python train.py --n_layer=13 --d_model=256 --n_experts=64 --experts_per_token=6 --d_expert=48 --d_shared_expert=128 --activation="tanh_gelu" --moe_layers=[1, 2, 3, 4, 5, 6, 7, 8, 9, 10, 11, 12] --router_score="sigmoid" --normalize_top_k=true --routed_scale=2.45 --balance_loss=0.00529 --balance_bias=false --n_groups=4 --groups_per_token=1 --init_std_router=0.0398 --lr_router=0.000648 --n_head=4 --n_kv_head=4 --head_dim=64 --vocab_size=32000 --norm="layernorm" --norm_place="pre" --norm_eps=1e-06 --positions="learned" --qk_norm=false --attn_scale=0.125 --tie_embeddings=true --parallel_block=false --init="normal" --init_std_qkv=0.037 --init_std_o=0.046 --init_std_up=0.053 --init_std_down=0.053 --optimizer="muon_hyperball" --lr=0.00761 --beta1=0.95 --weight_decay=0.0 --lr_head=0.00709 --warmup_steps=200 --schedule="wsd" --decay_fraction=1.0 --decay_shape="linear" --final_lr_fraction=0.0 --batch_tokens=65536 --seq_len=256 --doc_mask=true --train_tokens=293700000 --steps=4482 --dataset="wikipedia_en"
Below are experts of layer 5 (counted from 0) of a mixture-of-experts language model. Rows are named router (the router's row for the expert), down (a neuron's output weights, with its number) and show model dimensions 0-127. Each number is 50 + 12 x the weight over its row's rms, rounded and kept within 0 to 99.
After each expert's rows: a language model's description of what the expert responds to; "raises" lists some tokens whose logits its average output raises strongly, later layers aside. This comes from a sample of Wikipedia text that the model never trained on.

# expert 19
router:54 52 35 53 62 37 52 62 64 54 63 35 52 47 30 54 64 30 44 33 45 52 45 63 56 59 51 56 63 58 37 61 53 42 57 55 34 36 48 51 45 49 71 55 41 70 81 50 23 42 59 44 61 53 46 39 69 65 53 41 46 75 55 36 56 72 34 40 63 58 43 53 67 47 60 39 62 22 54 50 58 28 50 61 70 39 54 58 47 45 67 47 80 22 50 44 57 45 33 43 60 58 30 65 57 45 62 56 22 43 23 45 46 31 52 64 55 46 61 64 49 65 39 62 75 55 42 50
down1:79 40 23 62 39 41 48 46 55 61 43 50 48 49 57 54 49 40 50 55 52 53 45 46 55 28 31 60 37 58 54 46 61 74 48 69 41 32 44 59 49 43 60 59 48 39 41 50 52 47 46 47 62 40 51 66 60 49 32 62 40 54 56 21 34 47 52 56 42 30 49 17 59 62 47 29 58 63 47 43 54 58 49 44 47 55 51 67 43 55 55 36 52 67 33 46 35 42 45 33 50 61 42 45 69 53 70 47 58 35 52 56 28 53 51 50 72 50 41 46 54 65 55 79 52 49 43 66
down2:35 38 70 35 65 41 50 61 50 36 57 50 58 44 54 47 50 49 56 40 58 77 58 58 63 54 46 49 63 60 61 49 36 68 51 75 63 58 31 82 47 75 57 45 49 37 30 47 40 53 49 36 41 02 57 43 41 63 38 77 53 76 37 54 55 59 52 41 70 64 61 47 74 21 51 50 49 38 38 54 64 62 35 74 63 30 39 61 46 73 43 66 42 61 73 57 45 43 56 67 60 54 63 50 51 50 39 51 34 54 61 35 71 36 68 43 52 53 56 53 57 44 46 68 40 47 51 61
down3:48 46 26 71 41 56 53 47 47 45 50 39 59 43 62 60 65 54 58 67 66 23 72 49 66 78 55 67 56 56 32 42 42 41 42 40 81 42 53 53 45 52 63 47 56 39 53 57 60 27 50 53 43 64 60 45 56 61 53 52 42 58 52 47 54 53 52 23 58 49 63 54 52 57 44 35 67 24 48 33 49 41 43 52 58 51 54 54 47 41 50 41 72 25 66 75 48 64 56 57 31 52 18 50 51 42 44 38 57 50 47 36 33 36 70 49 30 54 47 59 48 32 34 26 35 35 39 73
down4:53 71 57 48 20 54 56 63 66 44 50 51 65 42 57 77 38 44 44 69 54 56 37 60 57 72 58 35 33 48 66 48 50 40 50 37 54 57 59 26 41 42 62 56 57 48 64 46 47 42 61 42 43 52 61 39 38 43 47 64 53 49 87 35 47 38 45 54 49 48 45 65 19 58 24 27 30 54 34 65 45 70 50 32 44 58 42 47 57 57 61 40 56 36 58 54 59 55 36 60 56 70 65 46 60 49 61 44 59 63 52 53 52 38 63 48 52 52 57 59 49 27 64 64 56 42 61 25
down5:39 61 34 49 60 55 51 59 47 31 66 61 59 52 66 48 50 47 53 57 58 46 28 64 56 65 61 25 35 66 50 37 70 51 37 47 52 60 43 45 63 50 33 71 62 42 57 51 50 55 39 60 35 44 52 49 47 62 50 61 62 41 53 65 25 39 41 76 66 35 55 49 40 51 48 64 56 64 32 45 54 49 32 55 37 40 43 54 73 44 41 77 37 64 53 52 38 54 55 52 31 53 74 50 50 66 65 63 72 51 65 62 58 40 53 41 56 66 50 46 40 37 55 60 24 45 46 47
down6:67 43 42 43 49 43 57 67 28 49 45 70 25 68 53 56 38 60 52 53 55 61 40 41 55 57 57 61 26 37 62 44 46 54 53 56 50 43 59 33 47 33 69 49 43 35 41 48 65 45 49 46 58 33 48 34 69 38 30 44 37 56 61 41 58 28 48 57 62 70 43 49 36 73 28 43 30 46 49 22 73 59 31 46 41 57 42 57 44 49 49 39 60 63 41 39 61 69 66 57 57 43 48 42 40 47 44 59 39 34 60 47 29 30 63 53 68 26 37 45 54 50 47 52 59 60 42 55
down7:57 65 50 42 57 57 56 38 54 53 60 53 64 40 53 70 78 73 47 53 37 47 48 28 70 64 31 36 36 43 51 60 39 30 35 57 60 35 74 59 35 42 56 35 53 40 63 51 69 71 60 40 38 38 29 39 38 53 45 69 41 57 62 60 36 54 77 69 36 66 43 19 51 41 45 64 55 53 60 50 60 59 44 49 53 27 52 27 57 46 58 45 75 34 46 53 51 73 43 79 58 28 35 28 42 36 47 77 60 23 37 44 36 55 62 46 41 48 40 63 59 46 60 52 46 43 43 54
What it handles: Phrase-closing words
raises: ".", "town", "al", "ing", " would"

# expert 36
router:64 48 38 59 71 51 38 50 56 59 27 34 38 55 18 70 51 43 57 33 30 57 41 25 54 46 28 38 64 77 78 37 49 49 52 54 46 57 52 35 62 57 51 66 59 33 42 46 46 24 41 50 56 55 25 42 49 36 38 29 49 60 63 46 59 69 55 48 78 59 66 52 54 41 73 46 48 55 57 40 55 39 40 60 50 57 42 46 55 38 63 46 49 55 64 44 40 52 74 53 45 61 37 58 72 61 50 50 40 45 37 79 41 58 72 55 59 48 47 66 28 52 40 57 61 47 56 61
down0:37 43 56 45 58 61 36 64 36 55 40 46 62 35 32 58 58 55 44 57 54 58 49 22 46 52 75 59 53 46 57 54 45 42 63 48 54 52 60 38 60 46 31 70 35 38 46 61 64 49 54 62 58 37 27 38 52 59 44 13 41 24 35 45 42 39 54 46 55 30 46 76 69 56 43 29 38 57 47 66 59 43 65 71 35 57 52 70 33 60 32 50 69 46 73 53 52 51 49 38 43 72 51 62 63 30 51 37 42 47 48 44 74 52 46 46 33 21 49 46 55 47 17 64 62 58 47 41
down1:53 66 49 49 70 61 66 40 32 35 50 71 57 51 43 53 55 32 46 59 47 51 37 68 25 42 57 31 39 36 71 38 41 40 43 35 55 37 46 68 54 51 46 37 65 58 47 58 47 58 56 65 48 49 50 59 29 56 58 74 72 30 52 59 66 34 37 50 70 28 64 37 53 58 60 28 42 46 32 68 47 43 64 45 38 62 62 49 41 42 58 40 31 41 50 54 43 51 34 48 48 68 69 64 70 37 69 59 39 41 55 60 15 69 44 58 52 42 67 58 43 57 58 35 66 43 52 62
down2:47 60 55 45 50 75 52 55 74 54 39 46 55 60 39 42 12 69 57 38 59 54 67 53 48 32 49 65 54 30 43 47 67 66 46 56 49 66 76 45 66 30 55 52 43 66 37 32 63 58 68 37 56 52 47 46 54 39 57 65 44 41 48 45 62 49 54 76 37 49 31 67 58 43 46 45 46 68 24 39 60 37 82 49 43 62 42 67 66 59 41 50 58 32 46 44 52 74 59 41 52 55 44 39 38 59 52 63 45 67 44 69 56 42 66 35 65 54 36 49 60 32 60 53 56 45 47 30
down3:53 59 43 45 26 51 36 40 56 64 64 58 57 47 35 57 52 64 63 53 64 66 46 56 36 83 63 40 25 55 53 46 29 43 43 59 38 41 67 37 59 32 40 38 63 53 49 59 36 57 61 50 42 53 47 46 48 20 59 57 50 40 26 57 39 49 51 55 62 80 47 66 29 31 62 40 70 44 44 43 40 55 50 46 71 45 44 59 44 56 35 51 38 40 45 43 76 39 52 35 57 50 55 74 68 58 63 44 73 66 43 58 53 52 46 59 61 34 39 33 66 44 61 46 44 49 48 46
down4:30 34 38 41 39 29 39 55 69 51 61 42 42 57 61 14 33 27 43 50 49 72 35 69 24 74 45 51 31 33 45 47 35 35 56 33 48 59 33 31 48 41 43 59 54 74 48 44 54 36 71 54 49 35 46 44 44 59 64 47 54 54 50 55 56 41 45 51 29 46 48 73 60 48 42 37 77 45 60 27 30 58 53 72 67 42 59 47 50 59 57 66 46 73 39 23 56 73 51 47 46 49 42 44 70 50 72 48 37 33 60 62 52 71 64 51 65 38 55 44 56 43 49 65 56 34 57 45
down5:75 41 53 27 48 45 71 49 40 45 24 45 63 48 53 69 79 44 39 43 68 29 62 64 52 44 66 51 41 50 76 67 40 37 46 64 43 72 60 61 38 37 35 43 31 33 71 63 26 46 56 55 48 50 47 29 35 44 48 36 48 45 48 39 67 46 35 61 41 44 58 56 41 48 59 34 60 44 44 45 51 71 24 65 48 40 56 24 44 48 40 47 29 45 41 58 35 51 54 40 60 60 54 43 48 59 31 53 38 49 48 53 29 64 67 82 50 36 64 63 45 68 54 78 58 52 46 29
down6:44 68 64 54 37 72 41 50 33 28 39 58 52 80 77 58 56 42 46 38 60 40 56 36 45 42 64 50 72 51 68 56 55 39 63 66 72 51 66 48 46 62 42 37 25 38 58 49 66 55 60 38 40 52 49 40 61 46 50 66 78 51 64 26 52 41 46 32 58 53 44 45 24 47 52 43 31 31 60 67 43 48 43 59 53 67 65 51 44 67 30 68 49 28 45 40 71 42 47 55 34 48 37 61 48 21 43 55 48 68 62 30 51 68 45 64 58 43 58 55 58 52 44 51 35 81 46 46
What it handles: Foreign name fragments
raises: " Kong", "ika", "burg", "mic"

# expert 35
router:47 63 61 68 49 38 50 39 53 63 44 51 50 64 37 45 62 57 53 20 39 56 33 53 61 33 51 46 36 51 38 64 60 51 69 44 55 40 27 24 54 29 43 37 75 41 62 52 54 46 49 51 40 54 51 48 46 49 56 59 61 48 51 62 38 30 53 41 53 40 45 37 47 35 57 54 44 24 40 46 50 46 51 67 37 49 32 67 60 67 54 22 58 42 48 42 49 59 37 40 28 49 40 50 32 70 52 66 61 40 44 76 38 50 51 68 41 27 33 44 40 44 40 54 74 51 49 68
down0:62 62 44 42 54 66 66 60 41 55 59 46 44 54 37 55 30 26 41 39 52 45 47 47 63 49 63 40 57 61 62 40 41 47 40 61 53 50 69 45 40 05 43 30 69 36 54 55 45 87 60 55 56 36 22 37 72 40 64 46 45 45 56 40 39 65 54 28 40 54 40 73 44 58 57 61 47 54 54 59 61 62 38 45 43 54 45 47 45 68 42 47 46 41 51 44 44 40 36 37 51 54 54 53 31 66 51 54 51 21 35 34 59 42 63 35 31 48 39 33 68 42 53 52 43 62 61 57
down1:61 60 36 54 56 57 54 44 58 39 51 51 55 50 34 41 33 48 65 38 50 68 43 81 57 65 48 51 50 61 54 38 56 70 30 32 58 49 53 44 67 58 34 40 67 33 57 40 37 58 52 49 35 45 46 42 26 68 67 61 43 56 59 23 59 50 38 76 42 39 43 34 43 55 46 53 55 37 55 58 63 43 59 48 58 41 63 31 31 57 59 51 67 41 58 22 61 51 70 39 48 57 53 51 46 41 56 24 58 50 23 53 71 45 52 53 49 39 68 33 43 47 73 43 30 48 30 43
down2:57 37 43 50 37 55 46 44 57 48 34 61 61 35 42 38 62 44 37 40 37 34 54 50 42 75 58 42 54 69 51 39 44 58 38 67 34 67 54 68 30 65 91 37 46 44 60 60 49 65 57 74 56 39 21 59 57 59 55 48 36 29 53 73 53 54 47 41 44 80 49 41 48 55 46 45 47 75 40 45 45 57 48 56 46 58 47 60 56 73 70 41 51 53 39 72 37 52 38 45 56 60 58 65 40 41 43 50 40 32 62 47 48 52 48 50 47 30 47 29 58 46 64 65 46 58 62 50
down3:43 38 67 28 50 44 48 50 36 58 42 80 50 44 43 52 41 49 30 68 45 41 49 35 28 63 77 45 51 43 45 69 43 31 60 39 55 72 40 43 56 50 49 75 50 62 59 69 55 53 49 40 55 51 53 35 71 48 34 35 46 45 47 66 50 48 47 48 30 46 48 59 67 46 57 52 49 40 76 60 37 50 33 67 50 48 59 61 51 54 36 54 57 38 77 47 44 48 38 52 41 64 51 55 40 49 26 37 33 69 51 41 51 39 43 34 49 58 40 59 45 47 55 61 55 49 67 77
down4:59 51 57 52 53 21 67 67 78 59 61 56 65 55 59 51 75 37 49 32 57 70 17 30 51 52 67 28 70 31 39 65 51 79 42 55 42 57 31 30 46 49 37 43 36 61 58 27 47 48 57 39 44 59 44 67 49 48 58 63 77 65 56 45 46 38 51 45 47 54 43 52 36 58 76 54 44 26 44 33 38 53 55 45 56 48 30 17 27 53 45 55 53 48 60 57 38 60 38 68 53 29 43 62 57 55 59 73 52 45 42 30 53 51 54 45 54 30 34 61 58 55 37 57 33 37 39 50
down5:57 45 39 36 56 55 57 41 51 50 69 51 53 71 55 55 71 74 49 42 42 52 73 51 36 34 61 61 55 50 41 63 46 54 47 66 45 54 55 48 39 74 54 37 37 45 55 63 69 69 49 44 76 36 45 44 55 63 35 52 41 69 54 51 69 35 61 29 49 58 57 78 84 51 65 50 35 51 42 46 31 49 41 56 33 60 26 57 65 52 60 31 35 37 63 39 52 42 55 65 58 61 69 47 14 39 43 34 52 48 36 47 43 45 52 55 53 57 59 60 44 54 32 36 55 63 56 58
down6:58 44 33 43 46 66 33 69 45 73 46 63 35 64 49 41 55 52 47 33 55 64 45 67 44 52 61 64 45 39 54 52 49 74 51 66 31 52 32 60 53 51 40 49 46 41 62 69 37 50 70 31 32 54 51 40 37 43 32 63 42 48 57 49 62 59 50 30 44 51 46 55 57 47 60 52 52 59 55 32 62 44 31 58 42 39 46 57 54 48 57 69 53 35 60 58 67 45 60 61 55 25 53 54 38 61 41 28 60 56 44 18 41 64 69 35 60 38 35 59 58 53 50 29 64 39 54 51
What it handles: Word-start fragments
raises: "aged", "atory", "if", "obb", "ations", "ative"

# expert 22
router:52 68 57 58 61 35 48 47 28 69 37 22 54 49 44 69 41 43 58 26 38 64 41 51 44 44 45 63 33 68 61 62 53 34 55 42 43 40 65 51 50 58 58 47 43 51 63 32 47 50 65 48 59 32 46 47 39 56 63 60 60 50 48 33 34 43 28 66 36 20 35 37 33 51 55 37 45 49 40 46 55 37 34 72 49 48 48 54 60 61 49 41 59 41 60 41 57 48 57 46 80 44 53 55 63 52 67 58 56 41 52 62 43 51 63 57 62 39 55 66 43 57 50 44 51 46 23 46
down1:23 43 49 71 17 47 54 47 56 42 31 72 31 55 41 46 25 48 43 49 28 53 45 55 62 56 44 49 52 31 48 41 43 61 42 74 55 53 49 28 45 47 74 61 41 48 46 44 63 31 62 59 60 43 36 56 64 71 52 37 48 39 34 63 67 41 56 29 48 36 56 54 68 62 60 48 28 63 54 75 43 63 44 26 43 19 67 64 42 51 55 31 52 59 41 42 52 42 35 33 50 43 85 48 25 48 57 72 44 40 49 50 49 66 43 46 35 58 56 41 49 53 48 50 48 49 88 43
down2:25 62 51 52 39 38 49 51 46 42 55 45 56 35 45 29 61 51 32 41 51 45 32 54 51 31 47 53 40 73 48 46 72 48 44 51 58 42 38 44 49 55 49 45 78 63 44 65 48 50 70 44 42 50 53 36 61 51 63 60 48 70 44 48 45 35 48 24 47 39 52 29 39 63 48 61 66 54 57 51 59 60 45 48 71 53 36 46 65 41 71 62 47 37 72 37 44 49 37 45 43 28 25 52 32 38 49 52 40 37 39 33 48 45 86 70 44 48 45 45 50 65 46 43 39 56 40 58
down3:53 25 45 40 41 61 68 44 57 49 37 56 62 15 61 52 52 46 41 52 52 62 69 65 61 49 56 38 45 58 58 42 36 52 42 59 54 57 47 40 49 40 34 55 49 49 59 49 46 66 53 62 39 63 50 47 46 64 51 68 60 65 71 41 43 39 53 49 36 34 47 50 49 47 55 58 56 26 22 58 56 51 55 58 59 59 33 56 62 74 52 38 60 62 67 46 49 34 68 56 62 51 34 46 60 36 48 32 30 58 59 56 56 51 45 34 46 59 39 37 62 41 56 48 59 34 34 35
down4:52 30 41 54 56 38 21 76 62 39 45 57 60 42 38 54 25 46 45 55 18 31 41 50 50 34 62 60 64 58 40 49 48 45 49 39 29 57 61 36 59 48 36 52 56 64 63 60 65 38 58 56 56 53 34 68 63 41 41 55 43 47 62 49 46 39 81 53 54 38 63 31 44 64 53 41 56 54 43 45 49 55 73 50 47 47 68 49 44 60 66 36 74 50 44 47 32 32 47 37 74 53 42 39 46 46 57 73 35 62 51 55 66 66 44 58 71 44 60 53 34 61 34 50 44 45 79 48
down5:41 52 65 43 44 52 55 55 62 55 52 48 49 54 41 36 52 50 53 52 50 44 49 38 70 44 44 71 57 48 40 51 33 34 35 42 49 20 53 30 58 43 34 45 56 49 27 41 47 50 26 55 28 61 72 39 50 32 49 36 46 58 53 68 57 44 75 36 52 54 44 51 42 71 47 66 51 71 54 40 68 67 51 49 71 59 63 49 39 44 18 39 33 53 57 47 52 61 57 33 50 20 45 43 28 49 50 75 44 42 64 46 49 46 49 22 61 44 41 54 68 71 68 60 37 42 50 32
down6:60 45 43 62 52 43 51 35 39 47 66 39 55 48 54 55 57 38 37 60 77 50 36 45 35 60 41 47 76 36 57 50 42 39 56 54 29 63 64 40 57 59 43 57 61 54 50 38 44 39 36 30 46 43 66 48 52 51 28 58 43 52 59 57 63 49 40 59 29 23 56 63 56 28 65 40 78 47 40 42 55 48 67 48 48 60 57 68 58 44 55 46 43 55 30 43 58 42 71 54 35 40 58 44 49 47 54 56 45 49 60 55 72 49 42 50 57 58 58 43 43 49 51 44 49 41 33 59
down7:45 56 65 52 49 59 48 49 51 65 68 63 56 56 52 57 65 45 32 57 49 30 46 47 38 54 52 49 51 66 51 53 55 48 59 54 49 57 44 64 50 41 73 51 57 39 52 54 29 65 38 61 43 44 57 57 57 58 59 65 63 26 49 29 57 60 77 44 66 42 49 37 43 49 78 72 44 31 59 32 58 44 50 66 42 55 44 44 57 62 43 56 36 47 47 40 43 45 54 67 23 66 69 37 45 36 69 61 31 49 66 43 60 70 21 52 68 48 65 39 57 56 67 41 56 43 42 25
What it handles: Nouns after determiners
raises: "ory", "eur", "ible", "ive"

# expert 28
router:57 68 70 70 62 35 49 51 47 64 44 40 26 61 50 74 68 41 34 45 46 50 44 35 46 59 43 50 40 71 34 65 62 38 44 57 49 35 42 54 27 54 85 43 62 47 51 47 47 60 58 57 62 56 40 60 60 39 54 32 38 42 57 41 53 67 54 39 61 41 31 60 52 47 60 56 54 48 45 63 53 38 32 54 60 35 39 31 42 42 65 48 57 56 33 39 63 58 46 37 65 42 45 46 64 49 70 62 49 57 41 57 52 49 59 71 64 35 59 64 51 42 49 55 70 58 41 61
down0:60 53 40 44 48 49 57 54 82 48 43 46 52 45 38 60 79 58 30 50 25 51 59 48 51 72 30 48 63 34 43 22 46 34 58 64 52 39 56 47 64 61 71 40 51 39 53 81 38 48 55 48 49 52 46 55 61 33 51 49 37 54 54 48 80 40 65 43 36 56 40 59 65 47 44 55 66 48 34 38 75 40 58 36 51 63 57 44 40 47 53 54 64 42 60 46 54 52 50 45 50 40 28 39 42 37 85 43 63 38 62 52 51 42 35 43 33 51 50 62 56 41 34 71 35 42 59 35
down1:58 55 63 54 49 38 52 45 54 57 50 47 53 46 53 50 79 48 49 32 52 66 62 32 66 40 69 60 35 64 27 59 56 53 71 77 72 42 63 55 35 65 64 34 52 41 47 44 55 64 42 39 46 34 75 56 47 39 42 46 64 56 66 60 63 59 24 44 56 43 52 48 46 66 39 32 55 46 42 31 35 52 67 45 50 40 65 56 63 48 56 53 59 54 42 67 45 68 48 63 65 30 41 52 73 38 45 72 24 57 54 39 45 47 64 23 66 39 51 56 47 51 34 40 47 49 51 52
down2:55 55 40 70 38 31 70 64 67 42 36 60 51 39 59 50 51 19 55 63 66 40 31 53 51 46 50 50 55 71 65 34 52 59 44 36 22 23 52 60 51 52 66 35 56 56 50 43 33 61 53 44 46 63 54 44 53 43 35 52 48 42 60 60 57 45 40 55 47 57 42 48 51 67 49 50 60 51 44 49 49 56 43 57 59 45 41 52 54 56 49 41 66 46 30 62 31 47 50 52 31 55 58 38 43 33 42 58 72 48 55 44 50 42 32 42 52 40 46 45 56 51 52 57 59 51 57 27
down3:53 68 42 56 68 60 52 49 49 37 72 54 67 47 43 47 61 49 50 56 52 45 47 50 63 44 31 36 52 35 40 50 38 52 68 49 54 49 42 65 47 43 34 68 52 22 48 42 65 49 49 28 70 50 34 69 50 78 50 67 48 63 53 76 72 55 62 44 72 45 61 41 75 31 65 43 66 50 57 27 44 51 36 62 48 32 47 21 38 55 46 65 38 58 71 44 55 42 61 26 43 51 40 65 39 67 59 37 38 64 46 52 56 57 63 49 62 53 34 59 55 40 43 45 32 53 52 65
down4:41 63 65 57 30 35 44 64 64 33 58 65 50 56 33 47 52 31 50 51 40 34 62 43 52 59 46 52 62 62 40 62 65 33 30 76 66 40 54 65 51 49 70 42 40 47 40 41 58 48 60 49 29 39 59 42 42 48 46 33 53 64 39 50 41 60 41 55 76 55 39 61 83 54 51 48 63 51 44 51 55 66 56 50 54 50 40 49 30 57 68 25 64 54 68 31 43 32 41 54 59 58 42 54 42 34 43 39 22 55 53 84 47 75 37 65 43 59 52 40 57 49 54 67 30 45 45 31
down5:57 53 47 56 42 56 43 70 33 40 48 77 63 51 52 57 58 44 66 72 73 41 59 40 72 60 51 66 59 54 54 47 44 50 53 45 48 57 60 70 46 42 45 36 65 36 19 65 52 46 69 47 52 55 40 61 34 63 52 72 67 28 57 43 69 39 56 56 34 55 52 70 42 43 59 64 62 40 46 54 31 45 41 40 38 37 52 54 49 50 42 21 48 44 37 46 54 46 59 66 49 25 57 63 56 55 49 31 44 61 89 27 56 28 80 64 50 43 47 44 37 52 48 53 53 44 36 58
down6:29 45 52 58 76 38 39 49 66 37 70 60 60 60 39 49 32 48 58 57 61 40 56 37 59 57 65 66 45 53 47 61 51 51 49 44 48 59 73 43 57 33 49 43 65 47 47 72 50 52 53 56 56 65 48 73 44 65 49 44 36 56 41 57 42 53 75 54 50 56 55 72 30 48 43 52 31 38 41 73 34 24 57 33 40 59 53 54 53 37 63 47 43 56 46 40 49 40 59 62 37 35 59 50 53 59 44 70 54 49 64 57 74 43 37 47 40 47 58 34 54 48 61 50 53 51 70 48
What it handles: Word endings, closing punctuation
raises: "ra", "where", " Their", " They", " instead", " Not"

# expert 40
router:61 42 35 43 33 47 54 34 53 45 31 38 56 48 53 59 59 41 60 58 40 66 48 49 53 54 45 39 37 58 57 68 61 33 50 50 53 45 68 31 59 25 52 42 40 48 54 44 33 60 63 36 46 71 49 52 70 37 70 63 86 57 66 29 25 54 44 58 48 41 36 37 46 34 61 40 46 62 46 52 49 46 37 60 41 55 29 52 53 68 61 28 71 19 34 58 57 72 50 51 50 54 54 62 39 51 68 57 62 43 62 43 46 54 42 62 56 51 59 59 48 79 56 48 58 41 52 37
down0:52 23 19 35 75 67 69 74 35 38 46 62 56 28 64 63 70 50 36 64 43 53 42 57 54 59 45 55 46 33 44 52 51 46 60 43 52 59 66 46 38 59 45 61 60 74 57 55 48 50 45 44 36 33 21 45 62 65 41 35 52 67 57 46 41 61 72 56 60 59 47 44 46 35 57 34 38 38 73 51 37 52 49 66 45 33 42 48 61 51 62 53 29 72 69 66 66 52 58 71 33 61 57 37 65 51 44 61 53 43 55 48 62 47 54 37 64 57 31 51 47 44 61 60 51 33 58 51
down1:65 55 34 44 45 43 40 47 22 43 48 31 41 39 46 45 57 34 47 63 70 59 62 47 56 53 47 57 44 63 56 45 51 46 57 32 35 53 42 34 66 58 38 43 42 47 37 67 28 38 34 69 64 41 64 60 70 49 31 48 41 37 57 60 58 31 62 49 39 31 31 62 55 67 42 36 64 48 26 53 45 55 31 51 59 57 36 48 60 42 49 51 35 65 76 56 35 68 31 54 42 55 49 34 51 28 37 31 67 50 63 59 38 59 44 49 33 84 59 49 51 44 62 54 48 75 42 44
down2:48 32 48 58 47 25 45 54 50 65 54 49 48 36 38 41 70 45 64 42 41 49 23 30 42 35 51 66 79 59 64 45 56 60 52 74 47 53 56 23 69 56 45 47 46 37 65 53 54 59 39 53 53 59 49 52 53 52 41 48 57 56 59 44 37 45 53 63 58 63 34 61 50 51 59 43 52 73 59 30 51 47 51 15 55 48 62 45 36 54 59 33 39 46 61 34 69 65 50 46 55 28 63 80 47 46 63 61 60 37 78 59 63 35 51 52 77 63 32 53 28 49 43 55 37 45 37 46
down3:44 70 52 39 39 48 55 55 43 65 47 47 50 50 49 44 35 49 52 74 71 36 44 33 45 40 49 59 40 39 63 73 39 44 48 34 40 70 29 56 33 20 39 58 73 53 39 63 45 47 50 47 81 62 71 49 49 48 60 81 46 46 58 29 44 20 56 55 46 43 46 60 41 49 39 63 73 50 45 78 55 40 44 57 50 59 41 41 46 54 54 62 48 85 53 67 56 46 36 63 39 70 51 44 48 50 34 47 61 57 37 62 52 45 58 69 37 53 54 47 61 45 51 62 62 55 29 67
down4:48 71 59 33 62 37 61 58 29 73 60 55 78 42 42 37 53 64 66 53 62 44 49 34 60 43 31 21 47 60 53 69 55 61 62 38 34 60 49 28 53 47 76 56 57 41 50 48 62 32 68 32 39 54 43 40 67 55 45 29 48 58 27 56 56 66 35 50 40 45 62 48 54 37 40 53 57 47 18 71 61 60 40 39 25 54 62 55 67 41 58 46 60 32 77 59 55 51 52 53 32 66 56 51 71 58 65 47 56 45 38 49 59 37 68 28 55 42 62 32 40 52 43 38 58 51 48 43
down5:57 71 47 49 47 31 71 53 55 41 51 38 45 52 54 63 33 46 31 31 49 40 68 65 58 46 63 47 38 47 49 35 46 50 35 48 53 61 47 67 54 47 56 62 08 26 59 54 69 67 44 60 56 53 55 61 61 52 50 61 54 38 34 44 56 60 86 43 79 33 45 55 52 50 45 63 24 41 40 62 61 64 30 74 34 50 43 60 40 43 46 47 30 53 58 43 52 14 29 53 33 52 56 51 34 38 36 51 48 32 55 52 31 61 27 56 30 46 51 68 60 41 37 57 56 74 52 67
down6:34 61 55 49 38 48 44 34 68 46 51 48 39 45 43 44 53 33 47 65 52 63 66 66 50 57 59 79 50 66 50 32 51 48 74 64 56 46 51 55 68 37 43 53 59 45 54 54 32 49 47 52 50 46 59 57 58 46 59 56 52 67 46 62 43 37 59 38 59 44 53 70 69 52 42 57 40 68 70 26 42 55 36 45 53 51 36 44 46 84 41 41 40 59 34 42 66 64 37 53 48 35 46 65 54 24 43 42 32 36 67 40 62 53 65 37 33 55 44 60 47 26 34 50 69 43 48 65
What it handles: Participles and result connectors
raises: "ions", " him", "ations", " relations", " leaving"